Experts of a small language model.
Training: a variant of SOAP for the experts, 1110M tokens.
Below are experts of layer 4 (counted from 0) of a mixture-of-experts language model. Rows are named router (the router's row for the expert), gate (a neuron's input weights, with its number), up (a neuron's input weights, with its number) and show model dimensions 0-255. Each number is 128 + 32 x the weight over its row's rms, rounded and kept within 0 to 255. Numbers have three digits each.
Before each expert's rows: a language model's description of what the expert responds to. This comes from a sample of Wikipedia text that the model never trained on.

# expert 9
It responds to: Clause-subject pronouns. Pronouns and relative words opening a clause, often after a period, comma or when, such as he, she, it, who, which.
router:140171164139093077179143060080089099112116187076081121145073131133109102155103138087100134087114087134154123103132060153112128114147145117099088124163143113073090155145136158160120101158113124182075154112138094087113117132135101147106061157097092121166151166120115054126146112146147153121064140091113100117103170094121148164107140139138160135131082140144091130140131126116101097147104142086114067080166126104118126097221127147137150146078109145158139111141159121116139092168096181127148134047096165145165116157098173161096155172119085150107084144104110095117133122133137127142150199143079131169168111192110190104194140123173127087120128101118102114098112168127110103139081158120133142177169165150066214184106139126175164100119056073192123169129168091111177085160140074
gate0:125113186111144131070108139104114112063131148105180077152167167123130076121152111131181062123081080154155147057114145182163124176127147106090138189168144156077177163118198070166132125108164112117097126132143149130190136117159113139156127112146132136130174095029097136103162131086152166114157144143137104136116099173102070118095133154181171172103145058151093106135104150121136112165063120127086099157151109136120133169120104125118135143138069153121121108150136148120159104151130121099109097131135114162180116149101173125162089179105120071128082138174081099134094102087128097147114041133085155141115121103201155126153097128135170041198087165145109160125193141156115107146117188140130144110140126149166081121146072076096123165108091148105131185117099116110170136070097159
up0:114160158119148159104130097152147095129094124063133103154130151175114127124112065085100102104102120097091157120115076082205128137118120115084127124061152136148083136106122168101100071111108139101159173103094127114140190064107124116062122156113156150153133078099101129105102167103098164142066147121152101106144133083127161117091111134050186138154095142136142141119121124124153067098107061152105111097118101117205122063134137155124095221114129129097120141117146132123103185091085095095139091091151142069138117058093109037176102118083150155165194158124177116074081107082189103134130089153106147115132136161106157099109127115151136130085138110138113157074133169163068107130114115045148135160141187169133151129110172126063150122107105161123136149103137117147072132110148063
gate1:194102138166098168146129082128169191109173111162189073109150135091146133089121184127121067133124170164115125190108126094110177124155127072127113165101162144129128091107143119203165178110142076152175159127163155132120110118143157131096138121192108195109201084127145145169113109083157115126169098091091155174141159076104123106090162148148128142124106162152058121131138128162116143148198118151124093172116102105212102116165122129086119155084141141110123095149129139091155144175068174137150139104132118157144104124103109108075140139097141128078133119124123187066128087108094134082141134117141172140140120086094088090109105118148178120104139176105107155140096099097117087134129132128077113157121025136086174091072089191069059160136100113196116114105123131141131130177097174
up1:086157123089090116156122095132135168166105131119079165130111113175143165152182087126143129141156125100106136132183105147200153140125109127082097155068153128146255081088117151129188120097096139089187129168114098124111210092167145152126136137135130141183130160123129130120085157103100095181090125163104144138119114128117088088132098094110142174145163111135114130127060075159123123093149129214174065140095138090112112132126093155169069129101153119104138091138118144122111172160099122123148139133134123125122128152114101108096101079105140140129126126134159104072161111095186113125119082115140145119176145073072153168112129117136112047130058151108160116119107152213130129169122197140147125129144041088088152085110167153121086125171097165138149132058120187154102132109192126
gate2:157107062118170148153078179185144068140130058155051110108107103110082149107139140107146140134132122127129137142109099091145122190128135129100176076074147131140153105142162158106165144141117058068076087086134081104153128109132160124112091164138169132116107104128111109110114118116135139180066087118148047108117117095171176129144163188100214086143146106150131112165171116043155140140166093083086156134110163123151163146107101075150117193107153105190146106075100146149143132111110143135108148091169136146144149089139102127141143121177098132144129083123084086088234148169142165111148124108147179141148139150140165162155136144168149135097154124099167089121152164140102201081117183118137090094083160113144095085116095147163123078105099070132169171078093127138145103112099150
up2:127120112098163158092118162128071043156081099104151135169136107099136163141146127095145133072185153103074125110123158113139111136072142108103101141167158122109152087125088138141106103137107057070099174137135121115128179141121147079087076162169174130134091125131121123105120165142108153172153123152121139145150132110128169161144169204108134119054131117139110117150117141124145109147075102058092162173139152177169168106101068130140106155185168196136125143139113099138169160144144128121180139078175110117130136053043137162112147103166015122163120118125158137069172131108096167127091114107102151142145073080092186131117114141134164164140122097086158130142164108080084172074056105139145124143106166117133091158193067122114137134146126090111173119102208127112161097123155100
gate3:131117107104076126089172198201147163094159116218143141094112176163123124176087164140125089089174184114170148084094138138126150091097118126166086152049133145086160184143120119162159095100162049108097158070140154141190128117139157125062079117200163145146109096140102143106144093115174141119113147117163119122135123122149121100179148122131090118130101144059147134117117121077095138146112107116139129152148124115113146160148115119126102048101150129137212134159205102115085097138146121146155137142069064134098114150105104151084090132133166132169123106109110102086083152192166168117140172119097056170146109179143145125172136126107071113133168100165091122137105166130149149106159162134156135156188114118112114112133132218132054166151129117183179133104123094101093132123130100
up3:053141131098150081114145143117103116142119094114103131086158165139124139140078141126138158125126158139124161137164143096125066144139114131126104160156111198105151101103132178133065123100123171047147103108040108136148102141122087119167119126110129076068127153134121075139100149114116158110132157129140141140129187118186164113131181055168121137062127106071188083160150110109154098120105097059105094092151121145168135177103068156081089148154077140148062105120062100137090098148059085111108124148118141144100096090111116162157125087095117167144127177121098179133112136189111109109130120164132105091141110027151128170150114133130117195122175141124130154110138093080075141131084132182123112123141175188127118089156100070177122176171179105133163155135146106145118039166142131
gate4:121119130143083088183161153110075053177095134143106129118149145153055089121083138159109109095124190087117095126163089120151090125137136155090164211093107139159140102129148113139105067156137107093149173174162153164118119096137092112156113129137111096175073122049180043073065148091073131133130185091160102129100105086149133128141148111140121178101112061045101119131135077098147133113110173122106139137127112133127119115120161119118167099210122074101133120106153107114120142129116139140125133132128059128173153099162116146153095129140146155127108100184171163121112072118129128123044119098129136169162122140173141119071137134042156138148144100101198147122150152028115146121117176104132135090125119116127158149142100124188106126106135140121158151125145161147124176229158141
up4:161099121094127139104190168145152134164112185204116071131125142104165088141186120113142127148098121101154175158080106127156186185152125128111006121147158145103110124096171138175111108146120138139123104129113089150112135099110151155064089142145152094152063141086210198077163025109144145148107202158214125129088188133121123103094153122121084111102135126163160166152146206107187155168149130175157110088143212135159133114176168103113096154140159140099141131134123121120082153057104094123111130096158128132143130148126115161133083144117116121096142115101080129131114134115159113117107118150114152121132154149125118131119164092083169156154128166125148092143127133103147114076165176091155163139093201133096120177148151133121138071187105112160123136188187136140087105114141128
gate5:130151162147147120105152048091129119102182101142117162107111097157216129156137106138065083125080161152107139206101107150121119131144131168150137090153132106091130125130133142158038143025134127107069161104113132129152110141102126130150087168116133164132125124120158124126113135127139083092131075171142120134089144188171137094091075169115117125125149096130125136099142109121102114129129084127129133132157167102174162111129104147082067129152126077137110143046137077099131167175154112173156130053100103128116160137079111153079093141113102118160094124114089176089133095097118156134085110104168122141092133214139129151134116112172190158104111144159096093129107144178113114112173089152166104146090135073092160117161132159085195094053048146037119155168155151096147079081103112
up5:131129094093124060092132099143145160063140116142116145159063140119096155122106141138082116163150190167168134149114075180110111146119150131198186118136148132124150132093161090175104176165150163118154132121145087165112126174140124111107133170074136162129119152137169070145150137073135161126186096118121080157143113055119089147098136135125124157109094133158113116111087120152128114132156108136163101150148128084125127051147055141161104166135098115060063094092174158078155152173121104125158104088173059105122185111100158133084125124155189160162144142148115159153124079130135077121101136171162128102134114099134131149126093125158160199105153158125156099185073111133084174092157137140085148076082087117149096143131111117106125131099075106012138074084131177120197139102073139
gate6:160123115134195114143131081107122141059086108060181138111155116120126083146140117126107129138167154141096126187153129175116108137159102154105108194189116127131099166152096152128113171168117179115123090031103137114092062198192184135156156133094160157101116109143131104139105082102112102092072149148129157117147155088118114166138090126091161066109099153150115096181114165156039123165112091144183167138125127137164084120149174116108100124180178149080138143150083120130115116136124094127169095113069081107105117100144117169134146161146104124163132206177162141101147120140117148084111164110068153136114143151165180140204144095126100103107117140204077211150128139141126097119162126131124136033115179165169101157160121152131085134138104078150130120134148110100147153121178100
up6:112149077169105148129081237110124112113197128071117182084102094156158133119142141139111166153129129154182110126085114105136149087090090137180145102154154134172135154100155089117143141131077163145084108089136107095135115143172104094103159060101141129066123112058143138110097074160141136070147203137149208130110168104080129152159089151192137103126154082144159126134085113113138146163077202153176211155142172140158089163132104092143107131136108112119092160178171105104114125157138171130141119108066122108129151088141149109122132130142156179139083144125132133140206120100107110137156115139087147119155107122165076075144146108123149166171107182152155108109119160141115091106143152088111190126130152103103165122101157184135095171088073079108052132158160122103109141207132142
gate7:092160147129121130161180084116102163080123165135058168148171127114055115088144124129123113127124059125170130160153113118156181139102127138142152115187108147078127112131101132125080134178133086081107132162116131156122107187158147197114114112132116142094166163156095171132129076113130115099116141142177078112198107125145090083071164130109117087106130113096129178170182154113086128149136109159126085139142083112093091115095160141158172156095150112115087122183124118122105188153151134106135094151131152220185116150101170138109133082126097121098187210133106133095113085126097068133082143141099065116092072010138145127117099136150101112106133106164182076123082089131146180161102149106106137162138145163129143123162105137085133105125121176131200163098138163112177075130186089
up7:116154150156108109051084075118090105113110096108115075137117137149117084113118131139111067098109103114150124076132118131178129117127137138116108078124152155110159154080152177177133147152148098131098128114121169109124095139110188092114102115132109105128094143128130142070131210134123118139146111159201065162145076116169142142113144140132145087164144151130081148115125131169150158117104079175108108067099187144131084125150177094123180134126153112078134132137153138173156139106147126131069115126067123140142132131134133157094102110076185082159139174161082143104091113164079072174066089064090161191119139086171058094132140136101102157173095139122130132107092146157105113137114126124105106110176110190228108140095119078151203054117177150207167132123106159160086164103100188
gate8:135122135111143112088183113172152154145158129097070173115075120147180142107177119153152049136097077113165172109130119147104155114094132152123155139099126104190093151092131056066131132188112147151133082085125133134119158161083096159221113125103125157104139127125122148139132142143081121099100182066105158118137155113139050154140070154154120131096166133165091079111147153145133157071087190109135122069165153145146085109201124137105152123154110179177113121102119088182153134117144167122119146134128102129141092133152134131121099191174085178139185102090129084090135169170118171156182098143167077074106128064118094117110199114205146153103159146154109136163135182184035134111117077126146065133086094126114144117128100127149121125124110128111133134127071098123119119139184105
up8:094144121180137180093168146112165189119074064138097158117182113118142103066136082150123096119124142081085131149160112100171159146061143178083188072107164123126240134125126139117114093107119141136130152108119099156098189139184144152175149159175171161093126116162150119077156135137150111134111131152192179063196103122128142138095123126075151100101108139114118154109133107119097078137071167144099143086140145168105142104174150104091101136180133133129093139113098174127108120185146178081115126080142113154135146068085121131110124134071095211119143080140103140056152200124150178129127137164107158094143077135116123109151175086113131204151122147126114103143140103113133186099169125109127151131137094139092185111116141138163094187113100134153112082149108153080199150089114145
gate9:136140147157077100162103195146152057156145114083155156122117135091107105148088118175111183129080121155074125163094107095137146135110103075129171115141091179191052110126107125221129117076111181113106108109129136165155113118161130073111175120130119097106141131123106117137156124174137077072182091086095157151070133157126155072134131124113135133139118112107092138096053165137109120175164138061136206111153103122160095128152084136124144167148073093138114203136130157146080083123179192070116126167084089133109109123165156157055113152134125150117132169132145129116124125043116123141162119149083086074118107133157090211132125090063137096118134131119079153181120141112123111204166115150112126162123116150160164057112115121088168130147120105150127134147137122094093143182116100
up9:129093188173147171105125099153182148123134111147121139189161107159152117085132252139093115124130091204155143059106096147038154129141129130054144107121167144119177135171097117151111116167161115165130116158171162163051102063179169067165124134133113153124138171138126148119114129143111105123127120105133141141136139157099124136127160143130080092105162133156129115080127162116088141201133096139131162133081119125122143188123162152111071102114154141148129106169121148156138117142114123147089158100132160143123150099122127162184152146116160165092088058146115083105155156133117083159181077122099143135184145189156204124130163174089190071157149123090159090102127155144217160110143099168159130077184100143111102155136141118138104154106098134197111078167146141105119184096149121
gate10:117084171123093150139110181155180212093077115146188088120161114142133134121095146108129168091140130093114099097130203137142110086059145128172143086099110138139223145144122144148155127202141131111100137158109113106113153148105088096143092139135175092158101131164199123175100107125132145092108142089099125079109123144120132105124149162178109148060117073195130144122037126107147103073143154107077149122149099164096123104110142102133101145146087128086142154124126165127110066075099148118104114117166100098072146144141196133102189138152147161121133094130124143097083104154163147053143163079126148126142141096128097084211181156133109125160136136132143084160161159153136118118197142109168166138134142100068083165137181095157145161110134178136121144104194121135116115111033088
up10:134150103137141132119191110135197094126161122084146178126145167157113115134144197158188130074123092108098114176171128128162121129110134187078205116158079177107052156144130091163144155180206155107120162133092153112139157146187114126134130146158134142111129150131089200161070156127138127115125094149113142191135126137136096113182156145172169094115138121156113197128115086134137108126142144121090072099129164076138154101117136107107162128097131189052156151157150148147082148095115114086130190107133153123175142141142188146135142163154150160136101106149117146155126044092140099190100123154118180049108122121129173114136106135174129144155139089168104115122152132134129141068108154119079175068120165132112134126117141114159151167125131104126171127129184132232185139172051172
gate11:158111104151140164171217136157131118133081080083152141156173132130072146098128183140110145158225142108142198163121091115123150103100109109138187082059085103153138090110102108152124165110097204114184113122091164174088149168156159132173145079160133125155133089084123171170130084140143132120110065101117136105092139169165125095162065139154110149088080100153089094107082120131165178158208170126144117140168144197170139089113085124110105188105053143179102113178099153111113147170141185077110113154209095158160183120144157172091132113148112121136216151163190140141138167092123119143154105144080140102099159099147106100117164152116155076145133139142114112160124147135169118142103161109124110156084120099111096113126137128109152092118150134096129129127118078113127088124135121
up11:135104013163130184192117094125181090109104104127107088163097179125138187132131097147147131161127127141129098141119168125121129145100169177162047123115131145135169114104150099222121060103153131122137139128127137109141159073158184100074131132094145141134117116202162144114112092146136096164095107117093188153124129101105176137189113103128109053116140093128188248121152093097045150190125090119104154168119140127152139152176143161134155135150120103164150058092141132124115112176161124125127157126134128082151144119063155122095085124174104166157159102144097149085100137133116178127083153101097167140098174132121087149094101104143104126170126051177092136142132157136113153144153079113164133142079143075121148179115132150117134112157087145073143108099134073122160124153122110
gate12:163135095182072124103154178134171145108093158117123146126148087126113125116193146112137122137098090204144125143053065178173161135120098105124146129169079129167177110138160133181063163163139129137111134125193151133112141091075212189085135078116160133125128145121187155120112120130132150096116160131082071133123183075102126146168122120174106160127136115135080085084139070133083175097147108166144127131087212134157082159144162151160135164126136126172106106118147104125108106124101142091169145114121226144110110128104142141116161148120177135178087118150132106052166185086130185084147107146165122164086104119110079121112131135089078099117107163163134153162114181135139110150140056200111140155162092144058053121125134154129135114113118099114141139113092075119136152079147158
up12:169106079106144133126140111117077173132147148117124135201130084071140143069108113143103074138116095101131143129108123114097103097099134048162140200161073100143064077146101099185079101111206150108138130161085133118107136078124182082113169133134097148126157120196098149122123167099105138123198102154107140184159141185059156188080097183132104107087132156135087123148087108121122102082134113124082093100127140140139125149081115135160131173144158094105095131079182132129096101129177120087076157134180084149144147124114157076151144084187110161154127129099120091148114102178092154114100151146185086168080189140165145144098136169116153112102173163135152121072089137139085136123103130157136082141126167178149078123148199135124136135161177146125133169148076134116095108136190177
gate13:146094140165159147140170157117078118137115145168107096111142079118131131153070135100053087135129101137157171154137111083121127147126214112170120158159163122121125111132125165103043114178142122160131139165122143140132129096154067087097115131073123124135088108104149146127121114116152115112177175182115146144082182134129110147101104091131129137119199109124115164142123122128114120122081146071183213128114119126110107143181121106111116091128159138144189091155125134150103097165104121117160166180145098127206128133132055120112133148114019116109139129165102126115164140128106124161129109151163084149120058070135064108163126158112084199112118162137095135132075119144093167187128112093119109131190198061114128139105075162203137148109171111186174112074107135076051098138155150
up13:115123146076111146108150125158154157179166064167144099137061126105134163150138163145125135152123116121156109168149144112135111187184098087083169128150124154110137076170118165103165153196121119141146169146060109119138153126127093088084149179160156134111214113091091080157191149161127140154152140124119221138117181130139171110128092075137125153178145124155105176075144111128074101128134161125107082084124135117131115130131092110182090124111138158079130152145089128147161150145173122140134159149089126134131073153112154078095073147081112102068100112149139159017148164127142111171187164155110072090110172129083132130081129188152175122090115129170118157140103128162128086095124098135192152121109125076123151078137108130116117200145160122164132122142090191118075074122155190
gate14:120195142152136173071110147145145091129135203086135103153112096100038096109133091106140150097172102105098110101104119083164118138106125127120103113124150099176052120104126137106159168096194095100079101147186145149116150155170158130128083140184168121097099146083133119097165115156120150098118091097134157123140141092202126147139142144128098139121118170106126181165155134164168097135066136091086108090132072125101128125162142094133155138202063067140133171146115167106120158098123159093121115086120089133070092124132101244089152156137132099101145137120161129134089174191181140141141147136125148158140171137155151195165044153116155169116193119127091101147120107105162107117110091171166070139072131139132152167143081113087045136116099104083177130141112135132167148112142108
up14:102133149153107097149149094142120157173093130093166104124128146132151136110174119136102114096107074127132211119159085171142105210127103168155152089109187151099102139112146126126121122169123163116117152105074133176095123163179140136122162079114082131169073128123199191072127149128084125166143100164110099160139141094113123186150103153128132102133155186122023128139175096116124168186152150145125195134139129149153154151067128149079111149162211145105123131165171109083125088106110143198099119144161161160168133122142119126153080203177129073151133097159098136127154163102100120099138141148106101066156119114076132112113085120067143085092111173155153105095136126149118129115169145017143130133132147137118064156097143084178138074094071118111087119102117190152107113115108144
gate15:144131131115154124149122132142135092162141110110130159152111087087092124182102075149130163127138197100165127066081103120141106087155138077103095082166138166127146201065113109172178112159125187145104103179098114084178108178115132133188116083108163128093123132120114101199081134072115135101140088130117121098080153109127129094202162126134133174191096136137165136135080063094113140107138112102077110165089110105150061144112103057111115127136121164113113138148122141114105162133049100126101082090116117144142081129203156203119080117084087156100118087153134134068114139100111099173160177163078153111114164071108120147074114102186119104110162139149128128123185128131053108170123107158134160072125169147130162110123166132078128172101138111153181132188152112167153095111138164
up15:119137177156060154136153165091148115134150142100183174162127124119160149099107092102200101087118082144105135175170119095132146133119142069144102142158113152129083177113133124125154146108193085092119163158156107105128161050160132172069174110098130172150130164141147093157183100113172065152117126113110173132106162157074085117066100149128150134177104126099145153148160118154091104145133135138118129129128156216211162124159182108163136129154129070103137119122117100137102106122143158124106175108090087109157094186073126093092113114147136095093168112152128150086139076105137127153077113089131117119048114136139136158081095150098090164111147155134060142147059051111104103144144124163139128117109102147120150156087206119125114102183116179007108121097138155124136115130143074
gate16:134096138062140136092083090083152131101097119149177125140153156061133097104105127168059111105118108136176133148115124099121107111163141112133121133160149141138110154137131128082132147134131144125116062073119181170082153183185128143059121157104128176159154118114117072083113127121140173115168069083104095149144116100144101125142177142086132134147097149141087091122144124125141112137119138123077115155065138129089172145093144075139182104109107094109180175120122195152134151040113125201160136110095112082156078112159076110131194098085107103147067124144083127109163121075174139159105151139139155143136097190090047137139081120093174076134091182116181143213097142131141166141160095159161079094064122158167124179129157148133111111147175072075118117175116171135118146141133155
up16:120103115119118183161128074084092094120125127087133104095157057137084114116191143134154135142143104168153090118151077055067140134141159115160147156116177131171151131143105111080113146143149110165149109140125140121139139088163129119123139183162159121109114161104111110122142129115150169167052098161100200148128114150145135187119125130155067169108130165136074081086102174136090131129058096147084095238117087086136106112125145146137119090140150063138110178094150098111066114158145151169137140156200147144079157070039144108100106160110164084141143121145088191143110113118068056101102156187195109160090143081115139126127166093103170121133133159141121148105117105111128154148162094128112159157164153121121111112103104080170104179083186138208099138112092130130162105114143132
gate17:119099109087115159076104100136158130114126077105114164121125150131066165161043182162158113126124101151163075150130121106140079120122052166155076124120091105099117164193121090140101148078122137126143084073173113152153096151112125167105113154116088068174144111159150138131196084156027099091157228077097145108152149131117180143190144111111104155112128147144135144141118102109143155090148129159149138135119069100090129133128063133116112135138104130072128122094184151099156113077134108104101078168159123146102164102130113157120117155136134206104130161109159136127178157068129115064114151139076054153130101123084147059188090084142062162136116142059089098128133139084134151125125100073138119144206146090119174096095132105129113129139121125162145091112138125085128133143169130
up17:137152088136112169107095192124200118105105123140127168175132083124144132127090153197124150111054103100074069153140131116173107151104079144098144005124096196135154074170069095146108115105071149147125148172136163148073103088142101132096150134101100134135131191093109164094140114128081112181106123113103140101151157164100092161134110116063119075157128131105130140143143148148114107119137127099158135149124106128156171097103104118102166165115173125119206080145139116103140151151131158066123091116152165134219147152099141126143140132094141104170098147159142119189075119125130111089101103090145126078127108144104142188130116156151032121111126103049098117164092110114052170077100149152177138161173178122130144111149100129171165134150101153132071110110117168140125172140180118
gate18:111160151082127112097191170133099070198127158125149143090144124124130096204135142138144138148125101154077044112159057167073132130126126152147137077124088140102186189153183121092099101116129143142056125045151163094065120126161094159094126046132113129120094100112155116069130110131168101121113110122110128107099187195089130116163103126149080135128158116159086139186126095154137109197113128136109079096162030123089119114111146093126104149101163189121087137110106144116180152074127097059084118204090144156121088178140133103127131134097155111118109173097144116146092163071139149120107097054180106141145097128170109138100131068089160165124173144115092106153129143165099146145092091121138133076133133168106123169085110108141174145134095155135133133106103134158150135103128104
up18:104115147088093142097155113119132155163129127087145115153121126184059193115165144073104125079151152114124124114103142172158111116155159187136177121106138185181153146110182103124148157080139156230150143164094197118161151164157155139145129142090128000156107135139197075118170132135158105124098126107126155158114122187129093155138049063123161108083163153141109082090183094093138173074126150125111162102165114115105126113086096170101166125138171107076135111084113091130165087140062145081113110118149099111114158131137116106090136139138155100184113128110095132211088153143124100134092161145125112122082151117085115123134130086154103139130074137157152177171128148087129118110074105113139108180130084078113165128167096109174154167112161189091114144149131137090094130151167157
gate19:124154119208130148137098146142149104149168147114117146111107093168092174098147130180072165179110086128151121123114145044136120126115159111120172114119073132138085094124070140136094099148151186101107107107094102180152163116059149096112090116123105135103070135135058092103176157151181145139072078100108132116132147165172151071162164135128145102133150213158159158141135143075096078121151101139096062139121124113083073121189107109137156135121091127062071088111134121169133153123158114109122186079062123138095151095117121167111175154109129050088069124090167098167119116149129147133136132139085133086132131155103139032130082166122126140081168084124110105136148127164164113167119156126191125096176171151081106104157170108132103164148125176131099158107075094139115133153078088
up19:121176096188068133136111135061062062140134174097155119118117123168177093113112151184082133113109155105126092144148125104131146134162150109114096127157127070185161082168092177165132116133111138126157132154133189159121111111143127164152095130157137188125153123105139160083102149131104147171192161153173129141114097147130097139100159162121099106097149129109136191178121126126090182171111112112127114090117124112121150123137129132219133147118150161125165155057164193116087098123184141084084135100124121158149169176053118216199123112173129187135132142077188110134084215165171147152095125105134100067173151145125155127124062177068127090128143152126114138172133058108104166113168160144141137138162105107099136101088138130131076103131153126128121164073123121148156157060115126
gate20:106153112153134153107159152070092198134095158113126035147139086187074168169079087081130166159121154149114157120128125136044151178140155143107122179151115119147105112132128136148058106139142130094087164073156137091136122102088086163115058167091153153137110091128101132146150169094194082150141148142173149125117091168145162103148156078120124112144135108081049161102146135135142159131133186097097133141145155136107138161135189157136156161108113162093102138137153107095105058129138107140145117128081153046094130165093072122075195149108169124123103189137131086157095125130102121088205124094145096105149117133123088099120146135114110154115124095133158160165117095085073106183154176145054089166151111195080149106044128127124124119149119158103129137075132112149162106091105170
up20:114133088162119097178161171114070174144136191121118145134150119147067161174124118071073124130147139146142155136168124172081139162101182079136123082126118166153097139093061187161090128114152170077161135143152166096098092118145097200126117174118081088143091098080087053124090122131138109095133193159156129194147118130119141153154112117116171096164110142111132185140147117147157100132178113081107186129145122103060162121109149188134088143108118146176141149140161159121095104165142104101178089127100105076122128162159071093145097100175173106147064165125174110181154131165104091119140157106119149135077163108130140166159148174120121171053154110163172071124113120126119185148147137141125174165140164142121029119093114110147147110119137109058148123130145110069124177174127138
gate21:153189093171132158183120177122096156129112099153125191186162137135126163181117102118125135134102141089158084097087106167130100146068148148160108129140095137141132065140144145143124140111100199102091136190114059126116165141047147159119121123112164138114097168148146096146130079134132115150132164070094143120197099098112141097110154156094118193066136106082137108143150113108155105123117110106149141175156134129126125211170158129115133206097127150139119125112163171130074077102230064120197135072135134097104128149166099159181095081110121043113162096110141112145160165109128181020142144177118137133144129136114118110124145151139151177130188159153076110125071101120129140188166133130146102156157156136072128131108117082148110171108143089155101141114078153097133148123144101
up21:135169142116133137117130214083198143162085115093124146118099216119126104125123153156091114135157095101089122098156109122096152148110118087105089140128141090130117176157164184107121090145186095176119162158093111130159076099153150096117128127107127159238149132159134129161090143122169104066103133144099109066088128103121179079147182122085155142152132135094137120138105113166182108105144145156133090136131148131163100115150066179176145166175113130112152117168147149127124094119085108093169133130110138122116125100135105142163084058103128084212067100085148119087058088169147070148122103097146153106102169047104088103110146128126138135164086175090109131146187105123141113133075153101102146107156096193140141144132096068085150066105127157119163139176183131102176183120147169
gate22:141068139172076157065106174133131111126104148114115180092156138078130117115183047105072132117216146177121160074111132149148131098165111153075142127061107093168087145143127085211138135133093190139129139120122156179131124101146106090129102107154147090137123140122166110109120136121158128171103067137141123113142155136199143145092185128131142125138136166208122117130105117123124116132106148074169141119122111110120081145153155105092054137074113105126115176144165130154116128141099126101126095087141140143150167096092205182151106080162073180120131086101146118090080156165112115076158152145215114106115187157186118090100113128134125138123158152103115099110099114136179117123160090139112166124132162097161103138104133155126161095091104179066169148121084099141072154174038072
up22:145158111118139089148141157101130167111185157105129108174130123156142163155146147150115072172113074109093153099062144116174111113158117106158152120211159160073136144102150107106154102082220170127129159106094138156120143162162167100134125088110137124138151107118082114109133131102125129152163099132142097116080109142227080136141093170152132127166061164096052104130149131093154124163116183122099132148162108131105203038123127118139130172158149143171102151135139110065119131135167125173125119140143195149167189074114147161125132099102090098101179093083136091119138114131123144129118114125080129090103060180098107114096129098151212172123095162128115162103164122152064192097134141065121079129133167149085100157088088128119159194103082144150081161117127115106088093066130124
gate23:106144138123120107116112137136079123123133186086116161128099122123183104141160160121078074105126146114071086167139114094089165091134107096134078123147159184111196106123169166124088130167210113154117077108123123112136135117121148079099173140113133142119092123130171148142100075150106089122094098114164115128179150165107084194149103153069134127152106097157103118127182124114111104178104148114160120127107141107137102160108106120134156166162138096100191082122070125132172141094142117125164149155101193142123129127094200160157091125079165128159066116109133117112164119129112080134157156124106131118122150207228084170114076107109083052188098174159178135113137071208116178110184151154104124108181114126127149104062151095076121103151115082133124150110095115118124091036124085
up23:072193163147149077127157157118153092147135141135124176107127109057172125078165151149148147116114147117116092163149112172201119135105119137121112123108072112161133117138161098154135110105151150128119090099140155126096150105138118097171110117129134112124124157158088109117155128088070163097121159148185123112103121141137148139107180082184138139085178091113089164125130156115070119112105138095134178153155129151132163123110106154124141131124175092040143070138126159089105127087134144131170118129090139143108088133143111139143107128136070179157133102153102099105161095076107133188040068157106080115161067103189129121093136107142079103160179103198163104088165140143072132100173147188114069106075100162059165136113162123176086190221146111152113175208100119068151136122131172
gate24:155162116085094127055135133108140131105142162133152195149168137110131114144095125141112088119137139125095109156105125143114146107126128150096188132036141103155098199133132105098143136145133131138140139161183089057107166140107148173122175126102104196148107154139164119128117124140217066139114120137137132065104127140140076136123139128146142144193149140118148064123086123156131154135122065136101185122131104121122138102124073232097059187133069096191140149133122151128145079091165129128072107150139120115121154149078117177126077128144120078105104153153125140137137131083188135112150139116146125167184157104083104088112168131087095140078152167134156166163096143111157128128110047138103105052107146124150201139153113098135158159038125077076120125138188183163140141152083077
up24:093189123106094104156113142126180139130162143058107171124133205141113075108137105083110148078106112111108064131082171072132181124138138177132104117130106098143040135157113117096142099131133105107149142095118110106076097118106144139070126149089146156106134158067133110196131103137126097111134122125150139070090070113163137159107089153108128137130150128150108101104101128153157166169095125060114101178143154143165161141162162114123136118095132144174117102083083157250122110142152116184143151107092109115120134143061094159092169082125031119075206184136114110164111137081090098134127160159152131126101162172105163116067099156145099186117149121117153120136086173140133162135098091109154153153123139150077195134113123084133063170111184134148096126169120140126074153075130117
gate25:122116112149110112123125170155091174129121136183101079124156080169117070193131155081113098139069101149133116131138160110152165129082106150141124158098113160129191106125070106087093063158125145081097132098167128116104134124050141096142156105102137151109081177103144105089147175141038073167132129155168065127059113088154119127172083073162114114127153078174102179123129126125138111137121110138173198136145081124096093116092136144145079137090164117167152134116105096129172110141153130141123147120094149051167169166108104125167152140097118117141139146096160130127114141159082130076119115117143166069083166072160077144103114149133125139106099092156174130137101178113113220177168176145148139214107149134072130135086132090140081142133124086173123106095136059085063115102120141
up25:135102160075188134121112065145186052150156142133219141163109165129159148103158111192153115126068088066103166150109092146146112105190159160176097120063092115114175138092153097109120134113110173146140105147113120125154154210136101123136124065082126195128088172119177115131130101143136159159149111142086151102135178150061121115123131100121180183126150124167139107097118114175093159139133139117159154190135166126080080067152181115182083111189126147122149144129054105089206168112091214127134183118124153126148144142115133142110165125123136151167151076152133131121174056104159088093110158157153132093149124071082102100135130129146098105101103137129097145163164137128119108093103168140112159118136111166091152097144110131106174085091110127147159126124160130198074142129102102
gate26:097100160125092130161135084083133099118114125173135136135115135120104159121170048116132066126138111089072191097144130130136136114104161147086118080093145057083151144067164107104074110165067115078096123129153145132102099166173151104079137064158168133169146122081093156103130103132135104095159130188115187068144180108177104174129137100116120093161099111071181096091164125036086108110075151106102106143141124132095110102108130142150100099150101144068120117161134110145140072156081126095142181170124070185138202164104113164139152095071138119132191131132150109132146164130153101145139130155160098139159129187103116103155130196124156152159050140132121143134100106061109101172112096102104145124104149100092135104145157125077127150198150130131136075074148128102103122084199134
up26:110137120108154159150186170177148094126165113160130149157179166123169110166092149163105194188083112194108122142131137076151091172090143180102141135129125142132110095130105129143094145117178177183131100153127103092147095162224149153126171138092092078220135085153116127153143144133159104155113078160153140134081117077138133164106120118128114085152193169160084142112132158115137125076149139196124107118138128151132135165142157196099093121160080096126128122105185171146103104148133151111205134146125124142101138115165160096099107173128127114175082152099084132098103063106138082108164135135135118135079107148118126139167166161128173132148128107122162121070134156141130126179182156204090097103194085119141172113112127123137028125094129153199096064167124140078121118165129178